python train.py --n_layer=18 --d_model=160 --n_experts=64 --experts_per_token=3 --d_expert=48 --d_shared_expert=64 --activation="swiglu" --moe_layers=[1, 2, 3, 4, 5, 6, 7, 8, 9, 10, 11, 12, 13, 14, 15, 16, 17] --router_score="softmax" --normalize_top_k=false --routed_scale=4.62 --balance_loss=0.0101 --balance_bias=false --router_z_loss=0.001 --n_groups=8 --groups_per_token=2 --init_std_router=0.0083 --lr_router=0.00033 --n_head=2 --n_kv_head=2 --head_dim=64 --vocab_size=4096 --norm="rmsnorm" --norm_place="pre" --norm_eps=1e-05 --positions="rope" --rope_base=1000000.0 --rope_fraction=1.0 --qk_norm=false --attn_scale=0.125 --tie_embeddings=false --parallel_block=false --init="normal" --init_std_qkv=0.0367 --init_std_o=0.00683 --init_std_up=0.0367 --init_std_down=0.00365 --optimizer="muon_variant" --lr=0.00736 --beta1=0.95 --weight_decay=0.046 --lr_head=0.00642 --grad_clip=1.0 --warmup_steps=200 --schedule="wsd" --decay_fraction=0.816 --decay_shape="linear" --final_lr_fraction=0.0 --batch_tokens=[32768, 65536, 131072] --seq_len=512 --doc_mask=true --train_tokens=341400000 --steps=4760 --dataset="wikipedia_en"
Below are experts of layer 3 (counted from 0) of a mixture-of-experts language model. Rows are named router (the router's row for the expert), down (a neuron's output weights, with its number) and show model dimensions 0-159. Each number is 500 + 50 x the weight over its row's rms, rounded and kept within 0 to 999. Numbers have three digits each.
After each expert's rows: a language model's description of what the expert responds to. This comes from a sample of Wikipedia text that the model never trained on.

# expert 57
router:535544476515489469622468552458569602484572493472537497427536512567545456461497451551751527428425535490500584462534455525514470491548539464496541480485508471544490532469509486469559562509525570485553467488472549488509598445457484564493462562483579539447539519551504490534530467508493436517478462570554454507532513496530477537489475527561516530509531573521521533450467418487497517435548391517531540298555547440449537443450535543541536454474489542513463559560540450472428543442521462
down0:451561532481558526527563462531557431431515401506577534683517505491491456438542449561494478494450448552591515471532416500500527546542468534481530526368562538519455538555486558497533474555474453583558509549485497497540472569490532468567500493430533467453500518512431526574449563496585521466468526510512548514486452455505493514494460673508517567494470443540428468579592493616444569455473502527526455438491521474464437510517499395407501501521480561570557557432522447473465496565569525
It responds to: Capital G, N, J and mid-word pieces ran, arg, ative, such as Fortran, Tranmere, top-ranked, targets, plus list hyphens.

# expert 35
router:496511462541465455389528571455530539564534468430579479481485601565538435472466414567569561475435553488429556531486479540585497473544554484593528490476466432567434547481512523461530535486546501422541452465478589484586511437439527562487449530445567552480587560537511596547506474483513428574485460527501524463509481491580509502579488645493539531491509547556526514449453502452499472468486432554543576427554582395457504472466554568560572447447564515553452563529570508473583534493456472
down0:484531491490523517542458388498482422445506513454485537510420579529510504494430557505484476601510457461438508452439529526498499499537486504567567614491431399486469468453457439438520502540478453558463448488501573505470471505455453486471541474439483491534536494558475492434506487416500443585445471484509470451515417569382523460541526500493542484385564479451484568540546501542383446448504577570549510677456560593429483469486610531469541585526462546509435414461471437464475552495496442
It responds to: The word "of", number pieces such as 22, 000 and 194, "New", and the ending -ances in adv-ances and Ch-ances.

# expert 62
router:514562456604471438660546544430536554516500439454538449438524544514553468502451480554493513477447529473449589494506445532472475489531568454587497451452538498543445519475513565453551524440515562453535478450463552448529635463448473568484478565479538499462551540545537517351558445539424419528452480555497446472537452440536452588512481484526476500463571593577537587481496426467553579485521443538544541553518490490417566471478531574541554489471552512511459549557532451463629539492486488
down13:514497552573564495432572478494461510480487571538581554502546501456422412495614499569556514562534473484458447442530530454487537447512513493461352494554489390492508529593570471464518417406381516500455477547514413503523394440498518564491515617536536527485495543476537573399460442500436558515553482500394532535531463503534575491498502481478502539469465446490460534517491507483379508406430591520524557501423455471501509483477588519500463454536458486524507531435452511444555409468466549
It responds to: The preposition in and other short words like for, as, there, months, plus interior word pieces such as or in sorority, et in yet.

# expert 61
router:506534458590469468471510513465524547487509470460576468451571553454585431402491456541537573519455530461466571397549503538533488451574545509566550480457534487524463530479551546472489532471593480474563453436417515433536452470476427517460458544491576532481516479518564547550508482498447429530478474505540402463545459445478494563498383535542517522453526557539574552501406495449479551418547481528475489315510542504509520411431525576603526423500550537515448552561505445490541488480355478
down0:535558588472518500460568483471510469444549555512613543505456452488473529490352502486563545566482533392554526504437549497477610496485463476534557488511443555533521528535530496386438516417419553534528572503552461473415485404478566472537496506557446517467494519484467490449619444480496558423518496521415482511491548534455419508442429538532488498453424383541463555425521505449434507510463511439492506530469587523416480490536469445557589378487474552490507476555464417462438447524557474
It responds to: Prepositions of and on, quote marks in tables, born, and ative completing Legislative in Assembly or Council titles.

# expert 60
router:563549448522485449598565546492570549540599449499528468448574530580574503467457460530562479448464526444482538517583521521513456465544547438502506444442542451523489546478500481453541511520582522490522488415453520498564477490532447507532484503458531528465536578527537589488547454544478441577470488540548455459579460468571467521559415522563530563443532496550514543449445461473564546455517436518552533275504509487453509495478569494557559409477506587512467534510520473446384565446388431
down0:491452521462524581452493582540437508566469498471410468485546524468425457522603545453544579582467469518608551494478543412460560417481510524459431554479492538573458492500493535535516513504423495479487475455527487587547577497462450493576533431501499449464471576482522525537532464536503486524509476571492512586439496477408549448479495539496576417395527541593527534620566497461525530361449479560568475500482468611597478598508505492468429510491545518497459483496454410466478486416495604
It responds to: Pipe separators in numeric tables, closing parentheses after places or dates, and mid-word pieces like Gu(id)ance, Attend(ance).

# expert 58
router:513528475555424473504576544430554573520473489472568481455533552579523438411473454537578518433463547485470552472505519540530479465565541494590558508492548551553433518464532522441556535431524512527499427388497538444551562462439453478464492535492572585447512508572508514507510443539447457564427473556539483429509452471557477534580432501538542496459552499533590544452490424463502556444590416559539596536553567492460575436492518502589575457488525620540477495604519468462406541490403453
down0:479580549582494511585543534577498528551480545460536549550556586607443503424469407479432504500515381539460416488434479503562513566502471421489541465423520487494505517606490504496480505499545563627566474508525512540480456519553477515526511541545523531480437480462558459502544382523468559418457490558552509523453639484555536558439437422535508468416479408530564407484442454473515404498581498512484494587483521435526557535514602532509544517479485494542510486477459435459482531442419504
It responds to: Single capital letters like F, W, J, closing brackets after numbers or years, and in before places, plus the Med-als infobox field.

# expert 56
router:563532442566427465554539544497565535547478473427549487476541529527556459473458455546683608449467550419441527458518471547548460429514498457522539442476587438527461534437521541432531591483527541439500453438455513450493500479451419514485481552463505565541555568530536513466576487516519526547426432522541492474549509483509439532554493509550518546489532522529536490442443471458527539429542475560569491237537509497472544457510560548531575441472540530568491518509529455484492523471468498
down0:480586528540476496423413536545513459542512465468472386524464472436489520508621453459416469442466428555480569471427401436423517521520521461478582490530497433395547466493452463531507423474516429526542512488486566472411562494528464478482545537468608508431513567451540479563416506444523442512440545553555559452557470512471485472482541443474492490547541529453517523520512546442550454515516513433495495495380435585555487493418512532519495526431609547454473460473559554508566634468506391
It responds to: Function words introducing a phrase, chiefly as in such as and described as, also on, for, also, their, pipes and quotes.